Experts of a small language model: 3655 steps.
Below are experts of layer 9 (counted from 0) of a mixture-of-experts language model. Rows are named router (the router's row for the expert), down (a neuron's output weights, with its number) and show model dimensions 0-95. Each number is 200 + 20 x the weight over its row's rms, rounded and kept within 0 to 999.
After each expert's rows: "raises" lists some tokens whose logits its average output raises strongly, later layers aside. This comes from a sample of Wikipedia text that the model never trained on.

# expert 24
router,210,199,181,219,239,191,158,208,186,193,219,211,236,168,197,217,221,179,200,198,191,182,204,185,243,239,213,197,199,201,198,197,182,212,223,178,196,157,231,197,146,192,174,206,228,199,217,222,221,172,207,166,188,187,180,213,223,198,186,245,175,171,200,201,170,184,178,206,207,213,220,178,208,187,213,206,204,214,193,192,203,198,201,204,176,183,166,210,206,191,209,232,188,214,238,200
down3,224,212,171,191,188,186,162,200,188,180,193,163,219,202,253,194,211,189,207,229,164,177,173,187,215,179,171,196,163,191,187,202,229,168,209,200,175,226,233,192,207,181,188,179,186,190,206,188,185,176,193,203,198,224,198,178,217,192,202,196,184,181,208,239,178,218,179,225,179,190,225,191,227,173,217,185,175,219,183,182,187,205,231,214,179,182,214,221,185,173,215,217,179,206,182,177
down4,166,200,239,235,170,182,182,172,242,219,185,207,197,206,232,188,206,230,180,218,184,194,222,205,208,155,212,173,204,204,181,229,200,194,197,195,204,173,243,203,179,188,200,211,209,219,194,212,217,203,176,191,207,219,169,153,210,196,164,196,204,220,208,206,171,190,167,198,189,195,193,199,180,212,213,212,188,182,218,212,199,180,189,210,218,221,196,195,150,219,233,190,187,204,207,241
down5,172,194,176,210,187,167,212,208,205,198,177,208,128,203,176,187,190,196,212,212,165,170,178,199,159,232,190,223,208,189,209,201,183,215,198,204,192,180,174,201,183,204,164,238,169,233,213,203,199,209,207,237,186,223,217,201,193,207,205,214,208,217,209,225,217,180,187,203,192,188,226,196,214,182,204,174,192,187,195,185,196,225,208,206,205,198,255,191,188,220,195,154,216,167,194,190
down6,204,209,172,201,193,216,187,238,189,170,177,207,189,179,187,256,171,204,200,218,198,210,191,219,173,244,165,191,190,233,231,190,186,215,214,206,206,197,258,209,196,195,181,219,209,189,203,150,175,227,195,197,203,190,194,181,220,206,191,207,231,215,204,186,182,223,206,192,184,176,183,213,195,167,203,177,203,200,220,222,205,192,198,187,175,186,205,175,183,199,241,179,230,214,173,211
down7,166,204,194,142,215,215,167,209,178,179,212,182,233,208,209,237,202,201,183,175,189,233,173,220,183,213,195,184,195,205,215,190,184,187,208,204,192,181,213,224,198,204,200,219,227,201,187,186,237,209,237,185,193,201,197,209,245,203,202,202,221,204,229,208,211,168,205,205,182,249,199,173,168,182,197,197,209,206,224,176,197,152,233,177,210,217,176,202,199,195,189,184,184,199,197,236
down8,202,184,179,231,225,250,234,200,195,241,183,197,205,208,212,215,178,213,153,195,193,191,200,180,203,192,179,190,167,197,193,200,215,220,170,209,183,211,207,204,227,212,228,206,190,214,212,199,246,219,201,211,188,192,197,200,200,243,177,198,219,158,231,225,199,215,179,165,211,188,231,169,194,199,211,233,197,192,211,184,208,191,221,216,180,171,160,204,236,191,197,202,185,184,215,191
down9,237,237,200,209,165,214,167,238,219,224,189,207,189,197,208,233,210,227,178,193,240,177,173,182,194,177,203,195,228,193,211,162,191,210,194,200,235,225,210,195,192,183,164,191,183,196,177,214,201,217,171,195,208,208,236,187,195,202,199,186,206,197,220,185,196,190,199,211,187,183,191,192,205,168,211,227,207,180,180,161,184,194,193,177,190,229,209,190,141,218,161,198,214,185,187,209
down10,236,215,222,188,202,193,191,179,182,207,231,191,203,168,197,190,159,187,204,207,229,225,252,184,192,222,192,238,228,221,205,188,196,205,171,179,177,157,201,178,202,219,210,193,195,187,207,216,157,182,199,183,184,177,209,218,193,180,188,210,227,155,228,176,219,196,253,223,204,206,201,213,205,177,198,176,215,205,205,176,199,198,189,206,231,219,203,202,215,212,178,189,185,185,222,215
down11,202,196,189,205,234,174,234,197,188,204,168,215,204,182,226,215,209,174,168,224,176,188,209,216,189,182,178,232,188,159,234,203,204,186,205,232,202,204,208,199,190,231,206,232,219,187,215,189,168,187,222,182,227,196,209,235,189,210,174,214,247,182,157,200,196,144,200,236,191,213,199,182,209,175,205,208,175,233,201,187,200,197,204,210,179,215,179,201,209,196,204,191,229,215,193,189
down12,187,183,196,202,198,205,200,218,238,170,178,202,204,186,196,199,213,211,185,218,196,151,184,236,245,203,194,164,233,221,199,207,186,184,213,197,205,193,232,211,184,198,173,173,190,205,163,192,167,218,186,166,203,161,207,169,201,202,226,200,204,213,218,191,213,230,228,184,181,171,187,209,214,207,173,182,209,191,219,205,220,191,199,199,212,216,182,188,235,181,187,212,214,173,260,198
down13,182,217,217,180,199,199,239,227,210,182,248,216,210,203,214,178,169,210,201,239,167,215,191,212,199,189,207,217,193,190,210,171,213,166,182,200,229,168,159,223,210,183,211,232,204,173,171,163,222,196,176,223,204,205,200,201,212,230,223,197,211,205,184,195,221,198,194,188,235,195,182,182,226,200,196,198,207,225,206,191,218,169,199,179,188,166,211,187,220,176,219,188,164,223,169,213
raises: "imal", "urp", "ory"

# expert 51
router,194,213,197,212,209,185,175,193,190,167,192,194,208,170,190,216,206,193,197,226,207,191,222,170,217,246,227,166,209,187,191,195,178,223,195,160,170,189,220,176,205,213,167,191,174,205,188,241,184,174,229,195,181,203,218,190,209,191,204,225,194,189,218,180,158,195,170,180,204,216,206,199,197,208,175,211,203,215,199,211,230,193,207,161,150,188,184,230,231,186,214,208,200,205,244,180
down0,192,222,196,190,220,220,166,177,147,211,182,200,159,206,203,172,203,221,179,202,183,229,219,241,215,181,238,227,188,197,184,203,210,198,202,190,191,202,184,190,191,195,189,204,180,236,206,175,243,186,193,179,207,215,204,196,206,171,184,207,213,213,155,186,183,180,181,216,186,193,224,213,172,213,178,234,200,212,170,195,149,201,223,198,154,179,186,203,202,213,194,193,203,193,194,215
down1,194,224,179,157,170,215,193,198,149,192,200,193,184,209,167,228,171,204,249,188,189,180,217,206,199,206,216,180,217,203,203,210,209,214,187,149,167,215,227,210,205,225,165,172,205,197,226,214,177,192,229,193,172,189,184,220,184,185,188,179,187,218,216,232,194,225,183,205,176,195,176,217,224,190,180,196,199,225,195,203,221,165,191,213,202,212,203,224,195,198,226,223,198,200,189,235
down2,208,195,218,172,207,191,201,174,223,214,213,250,197,224,206,170,182,178,195,191,183,190,199,223,204,196,193,202,198,195,207,208,174,217,175,195,234,192,181,174,188,177,193,205,157,186,179,209,180,215,223,171,189,179,233,199,233,202,204,219,223,211,190,181,172,209,213,201,194,204,214,225,233,214,219,192,199,218,193,154,190,150,187,227,183,201,195,249,233,173,196,215,186,201,240,206
down3,182,222,215,199,220,172,192,179,209,192,186,217,194,240,180,171,181,196,186,186,192,209,196,207,223,186,171,194,219,227,183,189,220,245,173,186,168,194,173,200,155,211,205,188,187,211,218,228,207,184,171,236,188,205,175,210,192,207,163,169,223,215,178,221,205,178,175,207,183,196,204,183,157,158,207,183,197,187,194,214,190,189,189,205,225,165,211,158,198,184,179,206,187,178,197,208
down4,161,179,177,249,221,226,196,189,203,201,214,202,220,195,213,186,225,212,224,198,220,206,217,214,185,228,237,207,186,202,191,177,195,201,174,207,192,224,199,211,219,180,195,180,209,176,205,194,191,199,195,218,204,233,129,223,224,194,237,208,166,198,198,196,191,224,199,176,193,220,198,212,189,196,197,177,240,215,231,152,173,181,180,200,202,192,206,193,173,187,187,192,226,185,205,176
down5,186,183,169,209,204,210,218,150,199,208,222,213,207,188,216,190,209,185,181,213,220,181,233,192,213,188,185,213,223,163,189,183,200,164,206,192,205,174,229,200,200,206,222,196,193,180,190,176,142,198,197,197,154,221,200,210,192,220,221,197,187,189,222,213,217,199,216,224,163,186,173,185,177,186,217,178,200,188,205,196,189,178,239,196,191,191,190,151,182,228,177,178,211,202,167,170
down6,207,182,179,155,195,198,174,203,207,210,201,214,175,231,202,170,225,167,216,187,205,229,213,207,186,208,197,192,217,232,240,203,190,220,211,165,210,196,199,200,194,185,216,155,246,179,195,204,230,212,212,173,198,210,182,206,184,193,175,211,189,236,177,194,181,205,194,195,191,203,202,207,216,211,210,216,159,195,214,202,237,215,211,206,191,239,215,176,172,226,232,219,208,196,196,252
down7,228,184,203,215,218,224,244,202,194,197,212,172,194,222,208,168,195,196,203,188,205,179,170,201,206,246,186,194,212,235,169,205,174,182,190,205,189,210,240,195,209,222,172,181,195,198,209,199,211,179,197,213,179,235,186,190,203,218,203,149,185,189,175,220,158,184,211,169,194,171,201,189,260,173,210,209,206,165,193,191,195,173,207,210,197,207,195,220,215,217,208,238,204,200,198,215
down8,188,182,183,198,215,193,209,211,163,175,207,194,217,181,195,188,184,224,223,166,200,238,186,204,199,167,183,192,188,223,152,199,230,210,213,246,217,192,203,183,207,216,218,233,204,207,217,222,204,183,218,203,214,211,193,211,181,199,208,201,209,209,234,178,168,217,169,205,193,179,181,197,198,150,179,190,230,247,202,227,231,172,185,199,204,183,189,192,198,197,171,162,217,221,187,212
down9,183,205,177,214,180,206,197,196,155,219,185,223,225,209,204,183,221,206,202,215,180,222,228,181,216,224,204,187,253,178,199,223,232,191,184,199,210,220,188,201,195,192,201,180,149,214,196,203,216,183,201,193,246,181,216,170,227,195,204,220,159,172,206,221,167,205,186,184,211,234,197,231,227,193,190,200,236,183,209,170,208,206,184,202,207,213,194,198,206,196,172,224,224,222,191,168
down10,208,199,214,202,193,181,169,225,222,214,227,189,213,184,246,210,205,186,209,229,228,193,190,179,194,194,211,185,187,204,213,190,228,176,228,191,159,193,199,213,230,184,203,195,204,196,178,172,210,186,178,200,214,231,190,209,208,161,176,200,190,218,193,197,224,191,209,180,183,159,229,209,206,123,211,228,214,180,191,237,219,226,192,197,219,200,192,176,193,168,211,200,185,194,225,191
raises: "ali", "mir", "arter"

# expert 6
router,215,182,196,227,200,176,191,217,171,173,198,193,216,179,179,185,223,182,199,230,189,202,201,192,222,213,199,201,215,165,187,181,184,226,224,196,171,166,227,229,208,213,169,168,190,190,188,220,180,194,197,202,205,213,213,208,243,204,217,246,157,197,214,193,188,196,165,170,234,228,206,208,212,191,177,203,189,188,207,206,226,213,191,173,137,191,188,198,208,191,217,209,220,216,218,221
down0,209,186,212,191,177,205,221,182,223,199,232,211,200,201,214,170,192,198,201,272,175,195,200,221,189,224,187,189,195,202,203,223,207,208,175,191,206,213,194,196,230,186,177,229,194,171,197,185,193,173,199,227,206,199,182,198,227,217,173,194,187,182,198,250,221,195,190,180,217,179,226,205,208,198,213,199,143,185,192,188,208,191,188,215,198,212,218,211,197,205,252,224,162,200,163,229
down1,172,236,180,206,172,222,161,189,214,218,180,174,229,197,200,213,191,215,163,217,203,174,195,227,226,206,198,192,205,221,208,187,206,249,197,199,202,241,200,215,212,221,178,207,182,196,228,254,173,220,188,182,215,206,181,194,186,209,185,187,199,161,211,160,222,209,227,181,226,201,214,197,216,172,211,220,177,208,222,170,213,195,210,220,182,166,229,206,199,209,185,183,201,201,208,210
down2,230,215,197,197,197,189,193,212,214,233,188,194,183,190,211,191,232,200,208,167,229,206,192,221,214,219,195,178,177,188,200,217,212,196,215,175,180,192,201,212,171,174,204,251,220,226,193,193,232,217,216,180,232,209,181,213,189,197,186,215,226,188,171,193,220,180,212,205,153,201,163,201,215,192,206,182,217,192,156,167,214,194,199,209,204,184,220,185,206,166,135,171,203,183,189,209
down3,226,177,196,203,185,212,235,199,187,218,193,162,181,211,190,179,202,198,211,181,183,199,216,181,168,211,189,220,170,193,189,183,193,200,215,184,195,180,221,237,216,224,202,186,173,213,169,213,207,201,190,226,185,138,202,194,157,206,207,206,182,195,177,224,185,155,180,227,250,212,217,215,164,200,200,177,162,200,189,192,193,171,197,208,187,204,230,207,178,196,224,210,227,209,195,206
down4,203,223,175,219,159,151,208,220,188,174,200,201,185,216,208,213,186,163,226,202,185,188,197,215,166,176,205,192,199,206,202,209,224,236,207,221,205,168,165,207,210,180,223,198,208,176,183,216,186,198,206,184,193,211,203,177,177,217,215,188,194,138,198,217,200,195,212,202,225,233,199,207,221,220,220,187,165,228,204,174,218,177,242,209,205,208,235,223,218,192,198,220,224,188,195,218
down5,152,192,181,166,171,210,229,215,184,213,205,194,200,176,209,231,184,201,207,186,204,213,188,188,191,185,202,186,219,249,196,182,196,204,186,201,147,221,180,182,200,178,212,181,184,218,215,223,198,148,185,212,206,171,190,184,182,216,179,186,188,196,210,184,196,192,227,220,214,197,169,180,221,206,189,218,211,207,200,188,170,190,218,201,233,251,151,196,204,184,220,186,191,211,174,185
down6,214,174,204,208,202,201,200,196,192,182,182,203,191,205,225,171,173,189,247,208,214,189,217,197,198,193,216,182,235,198,196,227,152,175,172,199,192,234,208,194,212,214,204,197,204,228,177,236,219,184,212,205,195,215,171,200,154,220,206,229,191,201,219,185,221,168,189,195,180,248,174,183,218,182,193,193,209,214,197,178,223,156,191,221,182,202,243,196,217,210,197,181,203,182,166,176
down7,184,203,167,224,145,171,206,208,226,171,189,212,211,203,192,206,203,223,216,172,158,208,244,207,176,200,186,209,194,192,192,198,196,184,234,196,200,188,149,193,179,212,161,162,187,200,187,212,214,211,202,211,215,176,180,201,225,167,227,236,207,170,213,194,205,215,179,181,184,206,216,197,204,209,203,212,193,185,202,207,201,220,219,203,195,185,234,143,188,210,208,207,183,191,200,228
down8,216,231,206,179,195,215,213,196,244,198,206,178,186,221,219,191,207,201,220,207,212,197,186,186,221,220,190,179,226,183,178,164,217,184,203,195,186,185,173,189,203,194,190,142,228,210,200,177,187,221,191,219,208,222,230,184,185,218,192,199,192,185,213,229,214,196,179,202,176,205,216,198,171,206,236,230,189,193,193,199,197,238,245,146,165,208,190,188,202,195,201,189,201,212,145,191
down9,188,176,188,199,207,208,223,172,172,213,212,200,213,178,203,215,154,226,181,144,198,190,182,225,201,206,212,199,181,196,238,207,214,211,198,163,213,210,198,194,216,222,193,186,193,209,241,194,182,213,230,212,185,205,198,212,155,214,217,202,193,202,202,192,154,191,198,181,209,213,201,206,216,206,193,199,175,195,232,162,224,201,243,221,180,183,242,201,213,190,178,207,221,182,178,242
down10,232,169,200,168,172,179,227,168,206,168,194,201,200,194,195,206,186,201,138,196,200,217,203,204,215,194,197,185,182,222,172,218,190,203,194,159,203,221,206,200,212,182,201,183,214,196,194,197,164,195,221,190,173,205,219,216,232,205,203,204,215,205,217,226,175,189,201,192,211,195,213,180,180,192,195,190,219,184,169,178,204,234,221,168,187,224,220,175,176,134,199,244,199,206,190,207
raises: "ad", "ash", "ak", "in"

# expert 41
router,176,218,150,213,245,198,197,198,156,209,218,219,229,169,206,231,219,194,180,196,215,179,216,224,207,235,189,190,187,175,196,216,205,230,190,179,197,184,218,182,169,164,187,201,202,186,195,194,196,194,192,154,247,191,229,225,190,197,214,207,184,173,193,208,174,183,200,209,199,224,221,180,218,193,216,206,203,227,203,225,190,187,182,207,210,185,185,172,222,177,230,194,217,199,230,181
down0,206,201,217,245,213,200,209,187,181,208,200,187,218,211,189,186,227,225,211,204,169,169,212,179,189,186,233,194,171,194,168,181,178,213,192,226,193,212,223,190,214,189,177,206,226,233,190,182,205,201,178,199,179,187,232,194,213,220,210,172,198,165,204,216,211,227,225,218,202,184,219,218,203,210,144,219,218,219,195,183,221,225,230,187,197,198,179,206,202,247,206,232,236,182,233,199
down1,195,193,202,196,237,186,223,160,178,220,199,217,215,183,217,191,170,156,205,180,185,185,208,181,186,186,182,208,215,218,207,189,233,237,212,203,205,210,193,207,198,174,196,161,206,194,212,189,176,201,217,241,233,200,194,198,182,235,159,172,238,195,198,211,186,215,171,229,188,194,173,190,247,209,232,183,203,200,194,183,198,226,201,202,189,223,196,185,225,200,205,189,173,243,189,197
down2,221,190,168,181,282,189,192,179,209,202,199,202,216,184,220,211,221,197,163,226,199,220,194,208,237,208,192,195,195,199,199,198,238,172,216,188,222,226,217,192,194,200,198,165,180,206,199,193,199,196,206,173,173,232,203,177,198,203,201,199,203,191,187,214,231,203,204,204,200,154,210,160,176,227,206,178,201,194,167,163,202,152,233,199,195,199,183,182,183,195,205,186,200,212,187,193
down3,171,177,191,196,221,206,197,208,190,215,197,190,189,196,201,168,178,231,197,193,164,193,216,186,179,165,182,223,217,175,177,178,190,168,211,222,157,179,202,194,190,199,204,189,169,203,234,201,203,246,174,206,199,209,227,171,187,194,197,213,190,251,216,175,205,184,172,178,171,219,167,173,205,172,186,183,205,213,205,198,235,170,216,184,213,179,219,210,186,195,183,193,173,217,222,219
down4,238,186,227,218,231,207,185,174,193,151,201,204,206,221,219,195,188,190,240,177,189,234,193,187,196,201,211,169,175,170,198,204,206,230,190,208,222,187,191,197,192,202,243,201,170,190,200,210,213,216,203,198,224,210,215,204,219,200,176,216,200,186,251,221,239,163,207,202,235,210,228,188,171,207,190,223,172,190,173,184,188,201,224,236,186,192,189,213,180,206,194,210,171,188,224,194
down5,194,173,211,166,130,201,212,218,208,171,198,209,215,155,227,184,218,195,220,212,191,183,210,179,183,206,249,192,181,204,199,207,195,232,235,188,191,209,205,202,216,210,180,213,189,208,209,217,218,165,200,223,212,202,187,206,205,199,223,173,164,207,191,209,186,204,183,170,216,190,198,218,216,183,173,209,209,204,219,205,182,221,252,200,178,207,174,200,212,202,236,218,203,225,237,199
down6,238,166,210,190,209,208,184,173,220,178,190,199,225,179,169,210,195,150,185,206,188,199,191,227,209,193,212,193,199,175,197,223,202,218,242,208,223,170,197,186,202,185,214,215,220,199,224,225,190,235,179,200,166,186,200,218,195,220,203,205,222,239,222,228,237,224,178,204,199,163,199,228,205,224,197,206,211,205,207,219,208,187,194,155,155,209,240,187,219,196,206,187,198,213,191,208
down7,174,228,178,194,195,211,208,195,224,202,174,212,236,226,206,205,231,194,172,215,193,186,166,170,238,182,193,186,220,185,203,213,225,201,225,212,218,190,194,204,214,210,216,201,161,145,208,176,181,202,208,222,185,195,190,193,189,177,178,195,230,204,221,158,163,201,202,204,225,193,226,214,161,200,187,196,202,194,202,222,219,230,187,162,200,203,219,195,230,168,212,194,230,212,225,201
down8,179,210,236,192,180,208,167,217,199,188,164,152,203,212,184,196,192,206,203,175,197,189,202,178,208,174,209,201,198,177,189,203,229,162,207,185,212,201,185,184,210,191,253,213,201,187,176,204,196,207,197,194,199,197,189,194,217,182,217,222,174,230,177,185,231,206,190,237,179,212,212,210,244,208,161,230,223,218,210,178,209,203,201,186,210,182,188,246,167,189,243,174,175,194,191,208
down9,201,199,210,187,207,210,172,220,206,251,190,202,216,228,187,204,163,169,172,174,188,235,176,202,236,208,242,178,170,201,184,202,200,192,236,182,224,214,223,239,177,200,213,216,178,197,218,193,192,213,189,238,203,215,180,200,231,210,203,215,242,203,209,181,229,201,223,237,207,206,202,230,180,197,184,190,207,219,213,202,226,214,211,176,209,200,226,189,183,204,220,202,185,199,228,172
down10,202,209,180,231,146,168,173,179,205,166,202,188,189,146,217,187,202,203,212,210,200,187,219,217,207,193,207,203,219,169,203,199,224,178,234,194,195,200,210,223,198,184,164,194,201,165,224,213,213,207,193,204,166,223,194,212,217,216,220,215,211,168,200,196,212,161,234,191,201,189,233,225,212,207,209,192,204,214,201,203,178,231,160,203,242,188,212,210,189,194,211,241,202,187,213,226
raises: "on", "l", "ol", "um", "im", "yn"

# expert 16
router,192,205,220,204,221,199,193,211,187,187,217,220,174,202,160,216,198,228,203,186,225,196,174,214,192,218,199,215,199,143,164,202,183,221,213,208,161,188,188,150,194,189,205,196,240,228,196,204,215,192,210,164,194,212,219,224,223,181,224,208,192,200,196,174,213,233,228,188,206,237,197,167,226,187,167,195,208,210,183,215,222,217,205,196,164,200,211,197,184,202,201,174,205,213,230,238
down0,199,236,243,177,203,214,216,193,183,181,202,157,191,212,196,196,198,225,257,170,198,171,206,184,170,203,223,198,196,192,153,211,195,214,224,208,198,187,180,201,183,205,152,210,183,160,205,177,176,203,199,195,207,212,198,204,200,177,214,194,221,199,169,209,188,208,195,208,257,185,198,180,210,193,208,194,176,184,188,199,205,221,217,180,204,164,187,205,174,217,220,170,211,196,196,241
down1,207,220,196,225,189,186,216,202,195,218,251,204,217,225,190,206,216,190,188,218,192,202,183,171,194,194,215,211,197,161,215,203,137,204,193,210,208,139,188,195,171,198,216,205,191,202,189,231,190,221,188,209,231,227,206,183,211,212,198,184,185,169,199,232,196,186,183,228,223,224,198,203,221,166,219,182,232,189,196,188,196,228,201,222,145,231,176,205,200,216,198,206,187,200,189,192
down2,213,174,202,203,209,235,143,217,232,159,194,223,198,195,223,173,212,202,194,241,219,182,201,213,166,200,218,204,214,202,176,186,177,210,186,215,180,170,200,204,213,187,194,196,230,193,194,215,190,181,208,214,166,165,183,233,216,241,230,215,204,194,199,170,223,181,182,185,195,180,208,198,204,175,209,171,245,214,231,188,201,202,225,197,197,205,222,211,167,178,188,177,194,203,190,216
down3,223,197,210,184,224,222,222,190,218,198,225,247,192,189,191,208,216,198,213,184,189,220,188,227,205,204,198,190,189,192,202,194,185,190,187,154,195,211,197,213,215,171,195,174,237,229,213,198,221,231,163,213,186,211,187,217,186,197,215,186,214,203,194,226,247,182,197,248,200,169,242,168,205,214,190,200,221,196,234,208,209,196,185,222,174,213,231,183,249,206,185,210,188,201,197,164
down4,189,211,197,220,183,210,171,192,242,203,213,177,194,181,189,214,211,233,213,203,171,170,203,226,223,170,216,198,203,191,182,215,160,218,223,197,172,189,233,230,191,197,203,186,168,196,198,180,203,211,207,172,208,204,164,140,217,155,199,177,195,185,189,208,201,198,203,188,170,210,235,204,211,201,184,187,216,196,248,180,214,197,208,217,245,179,180,192,194,186,224,209,202,196,174,195
down5,240,196,214,193,207,174,186,204,189,182,189,173,212,172,204,193,185,209,196,187,200,185,211,190,159,202,218,204,199,167,180,210,227,219,201,216,205,209,188,181,208,166,171,228,224,167,246,194,178,191,203,184,160,196,202,187,197,203,191,210,202,236,203,215,228,176,171,215,201,213,195,190,202,143,211,175,190,195,221,211,209,166,183,225,215,242,212,191,183,223,165,238,194,209,203,179
down6,223,183,195,189,210,176,184,209,200,202,184,193,222,175,221,212,231,185,176,203,245,210,212,193,223,215,225,201,205,211,219,206,179,166,223,214,189,210,176,228,213,208,174,177,196,172,192,174,202,186,252,239,190,218,195,168,160,190,207,216,214,178,198,213,198,204,190,208,186,211,200,197,220,213,197,208,237,195,202,230,225,208,187,199,204,211,232,213,228,205,207,186,205,268,170,227
down7,168,168,206,182,207,198,192,171,190,188,214,217,207,212,192,192,213,226,238,194,243,196,208,173,151,210,199,191,215,188,181,221,195,194,206,202,167,214,222,180,187,187,202,248,202,214,193,225,211,201,219,214,188,206,202,267,208,176,183,213,199,203,178,195,176,177,244,208,172,209,201,204,191,191,176,205,213,209,138,201,198,173,190,199,221,237,199,213,191,211,211,211,201,186,202,210
down8,193,183,208,201,174,210,201,181,247,216,188,233,223,231,234,192,186,220,188,153,227,200,189,190,231,205,179,194,194,226,214,180,212,197,185,213,196,189,170,225,214,221,203,176,219,196,227,212,190,183,226,217,187,202,184,220,198,209,212,262,222,188,240,200,218,222,182,173,216,194,170,199,199,165,218,191,189,217,179,201,183,216,213,213,178,224,213,171,224,191,186,192,190,183,210,229
down9,211,234,230,166,204,165,209,201,237,189,187,239,225,195,217,205,190,205,183,200,203,203,184,213,198,208,194,232,246,217,189,218,201,222,218,197,184,177,201,216,200,167,206,234,203,203,211,146,256,219,192,173,209,205,208,243,190,217,221,180,224,197,206,193,185,207,211,215,181,191,150,203,187,195,192,221,191,205,169,210,191,202,222,201,196,225,176,210,204,204,205,184,174,188,226,222
down10,183,211,224,183,219,214,228,204,209,242,201,200,213,200,191,189,170,184,220,198,191,215,175,214,252,231,205,179,209,207,194,199,174,213,193,213,203,185,221,192,181,166,207,191,194,160,204,188,188,230,235,214,187,181,207,214,213,253,216,199,207,208,214,195,229,173,227,205,206,170,193,181,218,203,199,211,237,194,221,199,222,194,124,202,179,207,231,211,202,200,202,202,187,176,195,198
raises: "able", "als", "ations", "[", "o"

# expert 15
router,197,191,183,226,230,204,194,206,185,189,216,228,216,173,188,210,189,219,191,194,200,206,195,190,237,238,170,200,191,185,176,202,180,274,247,208,210,167,197,197,176,190,155,178,196,188,188,208,187,189,187,184,218,208,191,219,194,216,235,218,190,198,177,212,177,205,201,182,221,228,228,200,212,204,206,199,178,233,211,205,231,186,162,180,188,178,199,167,213,188,219,172,208,210,212,212
down0,222,217,218,161,160,209,192,195,166,213,221,175,197,208,209,209,205,195,191,219,175,219,203,212,186,207,208,194,249,219,210,199,187,192,209,222,241,164,179,209,211,196,184,210,186,215,185,190,197,164,235,197,199,165,168,191,216,190,236,196,185,213,224,180,197,189,199,174,168,185,191,221,182,224,223,207,218,252,237,187,202,209,216,236,193,217,217,228,201,199,216,195,175,214,216,200
down1,181,207,194,188,214,224,181,164,243,168,207,197,172,217,202,169,177,176,201,199,188,174,198,215,224,202,190,182,202,208,169,196,217,195,188,190,206,152,192,211,218,224,219,213,182,193,196,207,220,201,179,191,210,246,177,192,192,212,199,211,172,162,193,224,220,202,186,237,213,201,224,175,194,220,155,185,184,209,216,211,219,173,224,227,232,224,220,199,199,200,213,245,211,187,220,188
down2,183,178,176,176,219,214,210,178,180,205,224,196,204,211,177,217,179,214,197,178,233,198,195,190,205,179,176,182,163,204,172,221,186,210,217,196,200,178,171,219,206,169,175,148,220,226,187,227,184,195,200,209,210,176,179,222,229,229,201,191,223,210,213,242,195,184,235,195,226,208,187,177,188,184,195,176,224,179,204,173,200,181,193,224,242,214,202,209,244,208,207,181,213,198,172,201
down3,197,183,191,230,202,175,173,202,214,221,209,170,234,213,222,175,197,207,211,184,190,211,182,186,246,150,206,207,198,189,204,193,235,172,165,221,187,180,202,206,205,193,220,209,218,212,191,201,237,199,205,199,171,177,226,237,171,231,219,242,194,195,164,236,204,212,203,214,202,200,197,180,216,193,198,202,230,232,153,190,209,187,228,218,212,191,173,206,193,186,206,197,174,187,208,196
down4,185,196,181,209,225,195,213,165,210,213,198,174,194,204,185,206,228,203,208,190,164,219,198,217,238,206,209,198,200,192,218,210,189,198,165,204,234,231,196,235,213,219,191,241,220,189,216,192,192,199,212,215,173,171,218,201,232,199,191,225,211,171,207,205,245,175,221,185,191,173,220,171,207,230,228,215,203,200,213,169,190,193,184,186,162,212,167,207,218,214,174,156,170,181,195,178
down5,206,200,206,186,220,222,227,173,207,225,200,202,194,191,208,252,222,201,146,204,191,259,210,209,218,204,204,206,172,178,193,220,177,174,202,206,227,209,210,205,202,210,197,164,137,196,209,189,222,201,220,229,202,198,213,177,211,216,213,212,191,172,218,228,220,203,213,203,215,208,229,207,195,158,222,196,211,207,187,216,197,173,188,199,203,211,167,218,174,224,217,164,205,195,198,218
down6,194,200,235,208,230,189,181,203,215,226,193,182,159,198,188,202,183,184,166,202,220,265,204,218,214,192,180,218,202,242,195,234,207,200,213,205,213,222,183,206,203,207,180,194,186,163,204,212,188,195,228,188,215,207,189,214,154,212,210,210,245,225,202,232,233,193,206,209,228,181,195,222,205,240,198,197,198,207,199,195,204,218,208,196,214,185,247,203,189,190,158,216,203,179,198,214
down7,202,190,211,178,219,207,206,186,195,195,208,217,185,205,192,198,210,212,222,195,193,169,157,189,178,194,179,229,189,209,211,197,201,226,220,210,225,200,207,207,194,186,164,169,203,242,205,174,197,202,187,177,238,212,180,233,208,202,178,246,230,228,184,211,203,181,161,226,192,203,196,228,211,234,156,152,205,210,164,198,168,196,197,187,188,226,188,184,185,181,214,207,165,210,200,207
down8,183,208,200,209,159,186,174,229,173,211,180,189,191,204,146,224,211,209,215,208,205,186,203,225,243,211,170,196,170,185,203,188,191,199,215,204,235,199,189,204,208,220,231,199,175,205,197,183,184,210,263,205,203,193,225,170,195,181,201,199,167,194,170,200,182,205,222,190,197,204,202,203,193,183,183,220,212,174,191,191,136,213,203,209,192,205,204,211,190,182,170,224,234,173,197,180
down9,209,204,206,199,191,189,153,154,196,249,171,199,202,173,205,175,206,207,187,215,187,128,213,185,212,213,206,195,194,186,212,199,205,205,223,174,206,162,214,205,194,236,194,195,194,180,221,173,226,209,200,225,216,224,204,204,222,203,203,178,198,221,216,205,212,193,198,195,180,217,182,235,238,204,208,174,174,214,216,171,236,220,199,211,216,222,228,204,220,178,211,190,188,186,215,220
down10,203,218,158,187,223,182,221,215,191,197,183,206,179,197,207,208,216,210,205,194,200,162,199,211,179,208,189,190,173,203,217,188,213,214,200,189,165,185,153,198,215,246,232,198,209,208,238,165,228,229,196,206,229,180,214,188,196,163,198,200,137,190,222,177,204,194,187,201,167,202,204,203,192,241,195,198,210,201,211,171,161,169,207,210,208,207,225,195,209,185,202,203,213,230,202,228
raises: "rew", "apt", "ig", "amb", "ru", "ell"